Weights of a small mixture-of-experts language model, trained from scratch on English Wikipedia.
Size: 12 layers, width 256, vocabulary 16384.
Experts: 256 GeGLU neurons an expert, a softmax router.
Training: a variant of Adam for the experts, 251M tokens, 7667 steps.
Below are experts of layer 5 (counted from 0) of a mixture-of-experts language model. Rows are named gate (a neuron's input weights, with its number), up (a neuron's input weights, with its number), down (a neuron's output weights, with its number) and show model dimensions 0-255. Each number is 50 + 10 x the weight over its row's rms, rounded and kept within 0 to 99.
Before each expert's rows: "comes after" lists some tokens at least twice as common just before its tokens as in all text; "gets" lists some tokens that make up at least twice as much of what it gets as of all text. This comes from a sample of Wikipedia text that the model never trained on. Tokens count by the router's weight.

# expert 15
comes after: " D", " H", " B", " P", " T", " K"
gets: "–", "O", "é", "-", "'", "ou"
gate6:41 46 45 39 43 37 40 56 39 36 39 62 41 49 56 58 61 48 37 38 53 65 62 51 56 32 47 65 52 48 46 59 44 37 28 67 36 49 54 69 59 34 46 61 46 64 37 40 60 62 41 49 54 38 62 67 45 23 37 52 26 31 38 53 37 69 52 41 41 53 47 51 39 41 49 41 39 58 57 51 53 49 47 53 35 33 54 61 37 56 64 53 54 46 42 48 40 70 43 55 53 60 50 42 61 57 56 59 62 49 54 54 60 71 28 48 58 59 55 49 34 40 41 56 51 52 46 47 51 45 46 57 45 43 36 37 75 56 52 39 71 50 47 61 57 57 44 39 41 62 46 52 46 46 54 41 64 39 56 42 57 52 47 53 36 35 61 43 63 48 46 57 55 61 52 43 50 49 50 38 49 46 32 40 55 42 41 47 61 52 47 71 65 51 51 50 36 46 49 71 47 58 38 65 53 49 61 68 49 69 46 40 50 57 39 50 53 50 51 38 55 57 55 55 46 62 46 52 62 53 65 46 69 41 46 51 35 51 53 37 41 42 57 61 58 41 51 68 49 39 56 42 38 34 78 37
up6:56 38 57 55 44 47 42 33 50 17 68 65 55 68 47 63 53 50 57 54 51 56 55 63 43 55 68 75 52 52 48 47 47 48 69 51 42 37 39 54 46 24 50 64 38 41 35 54 49 45 52 57 58 49 50 52 42 46 62 47 60 65 46 25 29 58 54 43 56 35 42 52 50 57 39 56 58 41 51 37 38 48 43 62 38 53 47 59 58 61 57 74 49 50 53 67 35 49 49 48 56 62 44 49 33 60 58 45 43 38 33 53 59 54 42 41 37 23 46 53 27 50 36 68 55 62 47 45 60 30 33 50 63 60 32 60 44 59 45 64 69 48 46 53 56 53 60 46 48 58 63 56 60 56 39 33 58 54 64 44 46 55 43 56 47 66 52 39 55 48 62 57 46 47 33 50 52 64 43 49 32 45 50 25 49 41 37 48 55 54 52 60 42 52 53 53 44 54 62 54 39 50 46 47 41 67 65 59 47 43 44 43 51 70 56 31 59 44 38 37 47 51 59 43 54 43 55 58 50 48 45 36 55 60 50 42 53 53 52 46 62 38 47 43 53 52 42 65 34 61 47 61 34 49 55 33
down6:59 42 54 61 48 48 78 42 60 69 37 42 67 37 39 34 52 44 49 58 50 57 45 66 55 55 40 34 64 43 59 53 37 62 54 53 47 45 61 52 44 46 52 50 56 38 45 48 62 54 46 61 44 68 55 48 49 57 59 56 40 36 52 57 47 60 55 53 63 56 46 49 39 51 54 47 42 41 40 56 62 53 36 42 36 31 45 58 41 29 48 48 47 48 60 47 51 53 49 60 41 51 58 57 39 55 55 50 32 45 48 45 47 52 61 52 45 50 74 48 59 67 67 41 49 47 50 47 52 49 56 44 52 56 51 37 52 57 56 46 27 65 59 48 43 42 47 42 34 51 58 56 46 60 58 59 41 53 15 36 45 55 40 56 47 46 40 54 40 63 49 35 45 53 47 56 63 57 58 64 47 45 45 69 52 42 37 43 50 76 49 29 51 45 56 35 46 55 46 34 61 49 40 43 56 42 49 30 57 51 54 32 42 36 58 42 62 64 60 54 49 49 46 65 78 56 54 46 50 59 62 43 23 78 46 42 29 52 33 48 60 47 63 49 50 41 50 53 64 63 72 58 53 67 36 59

# expert 19
comes after: "\n", " of", " by", " with", " at", " on"
gets: " the", "-", " m", " a", " an", " ("
gate3:54 53 47 62 57 49 55 45 55 38 55 46 38 45 35 37 52 40 57 44 45 65 54 59 31 50 39 42 55 63 42 43 55 42 53 32 39 51 57 55 63 56 41 45 55 53 49 40 46 50 55 49 44 64 46 61 29 45 52 21 68 45 50 57 34 50 57 26 53 61 65 49 72 48 59 49 58 56 41 48 45 30 39 56 55 50 45 45 71 50 63 54 51 52 53 34 56 67 60 45 45 45 40 57 56 59 68 50 33 59 48 37 42 51 50 40 59 51 42 54 46 45 36 65 50 53 64 50 39 45 54 50 31 45 45 48 48 60 38 56 61 38 39 45 69 44 58 50 49 69 50 37 43 44 30 59 52 63 45 34 64 59 39 34 40 41 38 48 56 45 56 47 37 64 43 68 21 55 34 47 59 62 65 55 23 55 54 50 48 59 42 45 56 43 47 28 70 42 61 58 61 58 50 40 54 60 63 62 51 54 50 47 47 43 59 53 44 51 68 51 54 33 49 46 52 46 28 58 49 42 40 58 56 62 41 55 50 60 39 47 37 55 25 50 47 59 42 51 45 35 54 47 57 78 52 53
up3:65 45 57 67 33 55 56 40 48 72 56 49 41 46 47 29 52 35 21 39 49 61 40 59 52 47 44 72 56 45 42 58 57 60 51 48 47 48 56 46 37 56 58 49 41 64 40 31 37 52 48 66 43 52 49 58 65 50 48 35 55 48 68 57 62 52 58 40 47 68 52 44 65 44 45 52 44 45 38 54 55 49 57 46 43 59 49 34 69 46 59 57 54 56 62 81 46 50 35 48 54 33 58 36 59 63 60 25 41 39 33 53 38 56 36 63 59 66 45 38 45 37 45 45 51 43 57 55 51 49 54 35 46 59 36 55 32 49 61 58 39 53 39 53 62 63 48 39 50 56 57 49 47 50 40 54 31 58 60 57 44 39 42 54 61 54 46 44 54 51 49 52 27 68 51 73 33 55 46 60 53 46 57 40 51 44 63 61 52 50 35 47 62 38 50 39 41 62 53 44 51 58 35 56 50 34 46 48 49 50 40 66 47 69 71 41 39 62 71 39 49 55 44 50 37 53 50 45 50 39 42 67 48 56 43 54 42 50 41 47 46 55 42 58 58 56 53 46 28 53 63 47 59 73 62 55
down3:55 41 50 51 49 56 40 29 50 64 63 66 51 64 61 51 37 46 51 48 56 43 42 56 70 50 47 44 53 55 40 42 55 64 50 48 61 62 59 37 54 57 51 41 50 47 72 66 68 34 45 46 60 61 67 49 46 31 59 68 47 29 66 53 45 46 47 38 58 42 61 58 52 47 41 45 41 40 42 53 33 45 45 49 37 52 44 66 52 37 62 53 48 55 56 47 35 29 47 44 68 62 49 49 58 35 42 71 49 45 41 56 63 47 68 38 52 51 49 61 54 67 42 50 19 54 42 52 48 55 38 49 48 60 47 35 42 45 51 55 45 61 36 61 45 49 45 46 59 67 39 47 40 65 51 47 58 55 54 38 53 63 49 57 51 39 39 59 47 51 53 46 44 32 52 54 62 39 55 53 29 43 64 40 51 66 44 61 73 50 46 72 63 37 45 40 42 50 82 50 43 38 60 63 53 53 42 52 41 59 28 41 58 49 46 59 51 56 56 49 53 41 62 47 46 64 54 45 51 36 32 48 44 45 48 52 71 51 26 56 33 39 53 53 47 62 44 32 46 55 62 56 51 64 51 44

# expert 20
comes after: " |", ";", "N", "|", " L", " /"
gets: " ", " —", " 0", " 1", "ell", " 7"
gate4:53 51 50 39 39 64 58 51 56 48 47 63 38 43 67 47 69 47 60 41 75 53 49 50 36 48 52 56 48 53 51 61 41 65 54 56 48 40 56 52 58 54 53 49 38 51 47 52 43 45 50 65 52 52 56 37 50 62 63 40 68 41 58 54 51 66 41 29 41 37 43 53 51 39 32 51 38 58 37 57 53 46 38 43 55 50 37 45 41 43 34 43 32 44 50 41 37 64 47 80 49 45 53 54 54 57 61 54 46 47 56 42 26 59 59 47 46 48 51 46 53 39 40 48 37 48 52 51 46 54 36 36 33 58 42 52 38 47 66 41 34 52 52 47 54 68 65 60 57 40 38 56 48 49 66 69 56 55 48 63 65 43 67 44 56 66 48 54 40 48 42 39 45 41 21 48 47 67 57 40 43 41 35 58 38 31 43 71 60 55 68 51 48 59 54 55 53 46 40 44 42 45 46 42 50 49 43 53 11 55 37 54 51 40 33 41 53 43 64 47 47 39 68 50 64 55 27 50 50 42 50 40 60 59 58 56 33 44 33 53 45 38 55 54 58 39 59 34 58 67 50 58 56 55 47 43
up4:56 51 42 74 46 45 59 32 65 41 49 49 62 39 45 58 37 39 40 57 43 51 28 41 57 49 62 41 57 51 48 62 59 62 51 42 51 63 52 48 32 37 12 56 59 43 59 70 57 56 65 46 42 51 42 43 71 63 57 48 43 51 62 50 50 40 59 61 67 48 56 56 54 46 75 45 63 53 46 44 46 60 55 32 50 17 66 47 58 44 68 63 50 45 47 39 41 69 67 55 63 55 51 64 44 46 25 49 57 59 53 50 57 49 47 60 56 35 46 44 58 57 77 51 42 47 41 48 49 43 50 39 48 60 69 48 39 41 64 57 48 30 50 57 62 43 46 54 42 47 48 54 43 40 51 55 57 35 50 36 38 48 55 44 54 52 56 47 50 65 58 51 48 62 47 43 58 49 49 63 45 67 56 50 57 66 51 52 48 41 60 59 45 40 52 39 61 48 63 44 57 55 47 62 47 54 45 37 57 59 50 45 42 42 57 57 42 53 42 49 27 54 33 59 56 36 42 52 67 39 48 43 40 55 42 53 58 43 64 60 46 31 60 62 37 54 53 57 43 37 50 52 41 71 41 68
down4:45 51 49 48 56 37 48 36 36 43 57 56 45 60 52 62 75 43 38 53 50 53 62 46 62 39 46 47 45 46 54 42 55 48 46 46 50 53 53 49 60 51 46 49 50 57 74 45 60 62 39 61 48 42 55 54 43 53 58 50 34 46 57 37 41 67 46 58 21 46 52 45 52 46 58 55 49 45 47 53 30 59 41 47 40 42 46 38 47 60 29 49 38 52 54 56 43 40 47 60 44 60 50 35 46 46 55 60 62 66 51 59 52 43 38 62 44 73 51 66 52 47 51 39 48 50 60 37 50 44 67 30 55 39 44 44 55 09 46 58 56 66 59 59 66 42 48 45 57 50 45 57 56 24 47 59 48 39 54 59 51 49 55 38 51 38 37 68 46 62 54 53 38 48 68 54 56 67 40 58 42 42 72 36 51 46 66 69 62 49 54 58 55 52 67 63 48 57 51 51 56 39 61 59 64 42 45 55 42 59 62 48 58 37 31 33 40 23 60 36 57 62 44 62 36 51 38 40 32 65 65 57 45 36 44 55 54 46 63 34 62 46 40 56 43 41 63 42 55 39 45 61 39 50 49 55

# expert 10
comes after: "\n", ".", "==", " ==", " known", " also"
gets: "\n", "==", " as", "===", " ==", " ==="
gate3:37 29 29 57 51 37 52 44 57 54 59 51 55 52 45 30 43 47 58 44 56 32 37 61 52 49 58 64 53 65 47 58 44 50 46 61 39 55 50 47 42 51 43 51 40 62 50 53 62 68 36 53 55 59 59 36 45 55 45 59 64 53 50 30 53 53 54 57 40 52 43 46 52 58 64 59 48 43 68 52 40 65 38 56 48 41 62 51 48 63 44 43 58 60 73 59 49 67 38 47 29 54 62 53 51 48 46 53 52 45 55 64 50 48 43 65 47 50 60 55 54 38 45 52 44 44 44 33 35 43 46 58 39 44 56 61 60 56 60 50 49 59 40 43 52 41 43 55 50 47 55 59 46 51 58 69 58 40 41 62 20 74 46 42 46 43 55 63 58 36 32 28 79 57 41 48 40 50 39 48 45 46 73 42 56 53 57 58 52 44 50 56 48 55 54 53 53 63 54 60 49 57 62 46 33 59 59 36 52 66 54 45 46 47 35 31 36 50 41 36 68 54 67 57 41 31 49 55 56 45 68 36 40 30 53 56 57 45 54 48 45 55 48 36 60 76 54 52 37 72 53 53 53 22 59 50
up3:55 48 40 48 50 49 40 52 55 51 50 64 56 64 55 57 45 48 41 43 41 43 49 38 44 38 47 65 56 53 37 33 44 52 51 48 45 57 59 40 50 54 59 56 63 39 54 52 63 53 52 70 38 60 49 42 57 52 27 61 35 51 42 48 54 43 59 48 64 38 49 46 54 40 44 39 33 56 38 47 54 56 57 57 41 63 47 36 62 45 69 60 50 66 60 47 52 36 60 47 44 40 56 47 39 48 47 44 54 60 51 55 25 54 61 47 54 44 56 39 66 55 54 43 45 60 68 57 62 36 44 41 38 46 50 60 55 55 41 44 56 39 44 43 80 45 54 59 48 54 53 51 55 34 41 42 29 52 44 53 48 50 48 41 53 48 53 54 51 40 40 45 57 39 32 47 57 58 51 48 42 59 44 78 41 64 45 36 51 61 45 36 26 68 39 61 60 46 31 61 54 62 43 58 48 49 42 42 34 21 53 49 38 41 48 39 38 33 42 55 37 65 46 41 53 36 63 41 64 53 56 45 47 49 83 61 47 71 58 70 41 59 55 37 64 47 31 53 31 59 65 42 39 46 56 58
down3:44 38 46 56 48 58 56 57 53 56 60 31 64 56 47 56 47 50 40 70 55 43 48 59 49 58 43 32 45 39 54 51 56 45 29 77 52 43 55 54 45 44 31 54 61 33 65 58 55 42 52 56 45 62 28 44 52 52 47 53 44 34 44 58 40 57 59 46 34 48 64 51 43 51 41 56 62 42 60 60 52 57 63 60 67 55 23 49 47 52 31 47 51 51 40 62 64 47 54 75 55 58 33 53 59 40 62 55 34 41 40 47 61 49 73 68 49 22 41 46 55 54 41 42 56 35 37 52 66 31 36 44 60 49 46 38 50 45 38 52 37 27 64 55 56 51 59 48 45 44 58 49 51 41 52 37 47 36 41 54 50 49 46 52 58 46 47 48 52 53 59 59 41 30 47 41 54 70 57 53 33 70 50 45 49 59 45 66 49 32 42 32 65 41 34 44 63 28 58 40 54 58 55 57 36 49 50 53 66 59 47 59 62 56 55 45 55 55 66 44 60 61 49 58 56 75 37 42 58 61 67 42 53 50 44 53 34 46 39 57 52 53 43 50 40 42 46 47 49 51 47 51 59 61 53 61

# expert 28
comes after: ")", " |", ".", "\n", "\"", " information"
gets: "\n", "\n ", "\n\n"
gate4:56 44 40 39 40 47 45 48 64 53 47 40 36 34 50 54 43 54 54 43 47 59 42 45 33 56 54 40 50 50 62 41 50 49 43 61 51 53 54 49 46 59 52 54 58 48 53 32 51 43 53 65 34 53 52 39 57 57 27 34 51 50 46 42 31 51 54 47 63 51 46 58 50 50 56 50 61 42 59 34 62 52 36 58 43 40 71 49 74 57 50 52 42 47 45 48 64 58 51 51 52 52 49 18 61 48 69 49 54 43 54 66 48 34 67 61 58 63 66 55 56 56 43 32 33 39 48 41 52 67 64 41 42 51 38 32 41 75 62 64 57 57 41 43 55 55 55 78 42 39 55 40 37 43 51 62 45 49 50 57 39 54 50 47 35 25 55 52 78 52 61 39 51 49 62 41 44 54 57 43 45 49 46 51 46 56 59 40 54 41 52 54 43 67 61 49 35 56 45 44 43 41 54 27 70 47 53 39 37 35 67 31 47 56 27 51 54 27 70 57 52 49 31 45 42 44 62 51 54 47 37 57 59 42 54 50 48 44 43 41 51 58 49 48 74 43 55 58 44 51 38 50 63 49 53 49
up4:52 49 57 42 44 48 63 37 64 66 52 53 66 62 68 32 44 57 36 55 58 42 47 59 46 65 61 65 40 52 46 35 65 54 60 39 44 46 51 59 35 50 52 53 39 34 33 48 40 64 43 67 59 65 52 65 51 59 62 69 64 61 38 36 48 53 49 59 47 46 43 58 64 47 52 69 41 46 58 69 41 48 64 34 37 52 48 36 47 40 57 56 36 44 52 57 70 46 34 59 60 48 42 37 60 49 41 41 52 45 45 36 59 62 53 62 57 55 48 40 51 41 67 35 35 37 48 57 60 65 49 41 60 55 38 40 41 42 53 52 41 48 62 46 39 39 40 57 38 59 38 58 43 63 52 53 35 40 55 66 48 69 64 61 69 51 37 50 42 38 53 58 34 35 58 57 62 52 39 52 30 44 37 41 40 48 61 53 60 69 49 54 34 60 44 38 42 66 38 61 53 48 38 59 44 43 58 44 44 65 44 51 47 40 55 38 33 46 61 53 60 57 58 40 64 38 48 46 52 59 64 60 52 38 37 56 48 36 59 56 60 53 60 42 53 30 47 39 53 34 53 48 43 36 56 33
down4:64 65 45 49 59 56 50 53 62 45 54 30 63 49 41 59 41 69 39 60 59 64 66 66 47 35 53 55 54 46 47 38 36 62 38 60 48 59 47 53 39 44 47 60 45 38 44 63 49 34 31 44 37 49 39 70 51 46 38 50 61 47 39 51 71 61 53 42 39 46 62 34 35 44 47 48 62 55 57 46 55 61 55 36 45 46 56 58 46 67 41 50 52 55 43 56 45 59 62 38 48 65 58 48 51 40 49 48 51 62 58 48 49 75 33 40 40 51 55 38 47 38 38 44 64 48 52 56 41 31 42 49 62 45 40 24 55 44 44 44 45 54 27 46 35 55 47 54 61 55 38 40 49 27 52 55 53 43 41 41 58 42 56 51 54 58 55 55 36 48 47 38 35 56 54 55 61 60 54 26 62 68 56 57 45 57 57 59 39 36 51 35 48 48 45 65 56 53 40 53 70 58 67 66 48 39 45 53 71 38 53 40 40 63 61 56 55 37 39 39 49 55 52 65 46 44 57 53 49 75 42 45 43 44 70 50 47 61 34 55 57 71 61 46 49 46 56 44 42 46 34 55 42 76 48 59

# expert 3
comes after: " =", "\n", " (", "°", "M", " non"
gets: "-", "\n", " (", "K", "G", "–"
gate6:47 53 61 43 57 66 53 54 65 42 54 67 49 37 51 43 39 55 69 54 49 34 50 45 44 63 32 22 63 42 56 37 46 36 24 31 63 54 61 60 60 55 60 60 61 73 36 71 52 75 51 53 49 39 59 35 42 50 45 58 41 56 42 48 48 50 69 48 59 48 47 42 69 41 43 46 62 56 61 78 60 41 31 59 58 66 48 43 50 33 59 44 47 42 46 41 61 53 48 49 39 46 46 57 56 47 41 58 54 62 64 48 50 57 68 35 64 62 48 52 52 42 46 48 57 56 70 54 46 58 62 46 46 41 56 59 47 59 48 68 67 64 42 38 49 51 60 48 65 51 62 31 42 49 51 33 49 47 48 43 60 50 34 56 49 47 53 47 48 39 37 34 59 55 66 58 55 46 69 47 33 59 62 60 55 50 50 56 56 62 50 49 61 51 58 31 35 36 48 35 43 38 34 45 38 56 42 34 44 49 50 58 39 46 61 37 62 48 48 57 56 50 46 54 67 51 42 35 45 65 56 54 53 63 49 52 43 56 50 59 61 33 46 44 55 63 36 46 60 53 44 56 54 52 54 66
up6:46 45 37 54 42 56 50 64 56 38 33 58 41 33 61 64 42 34 65 55 51 41 49 51 55 56 33 34 53 49 62 37 42 31 39 49 37 50 63 44 51 41 66 61 58 61 47 61 49 58 39 67 57 36 57 45 45 67 52 68 57 51 52 36 62 62 67 47 51 44 37 50 51 44 44 52 58 61 50 63 41 58 46 50 63 63 50 57 42 40 63 59 54 56 50 65 41 53 52 40 46 39 53 62 50 32 48 49 61 52 60 58 45 61 70 52 43 59 62 49 47 36 38 40 48 43 53 56 49 61 39 48 57 37 56 42 47 48 48 64 26 67 21 40 51 52 57 37 60 39 43 47 46 47 49 38 54 38 39 63 70 48 36 57 47 44 65 45 52 53 40 31 56 73 62 57 44 43 60 33 48 43 49 51 48 56 49 57 51 35 56 51 58 41 56 43 55 50 53 53 60 71 47 49 25 57 28 41 36 49 43 46 46 37 49 36 50 45 51 53 37 68 58 27 44 44 45 55 56 50 58 62 43 49 54 32 73 50 48 52 36 53 51 43 39 62 61 45 65 62 34 66 58 35 41 64
down6:53 52 35 57 42 58 33 44 53 65 56 49 60 44 37 64 46 28 46 70 61 56 47 46 47 50 55 68 52 42 36 47 46 39 61 39 47 47 51 44 54 40 42 31 52 44 67 44 54 47 22 67 46 50 48 59 46 63 58 46 66 50 66 66 65 33 45 36 59 51 48 57 50 43 61 85 41 50 62 48 51 67 46 52 59 60 55 47 67 55 35 56 45 30 52 52 38 43 49 66 64 39 55 68 61 60 56 38 57 42 58 45 44 52 49 52 62 70 42 40 62 39 53 43 51 21 44 49 55 48 37 42 45 52 42 40 48 44 25 53 55 76 55 55 49 55 55 49 47 53 61 54 65 56 29 43 53 46 45 51 41 51 38 49 55 42 44 47 46 47 51 42 45 59 68 51 49 52 36 41 46 64 39 42 63 58 45 49 56 45 50 54 27 50 39 31 51 46 44 54 64 39 49 59 57 52 50 62 57 37 79 33 43 56 39 39 31 54 32 66 58 58 64 59 43 44 59 59 50 48 47 52 40 51 46 34 57 49 55 47 45 62 49 50 63 53 55 54 51 59 50 54 60 47 58 38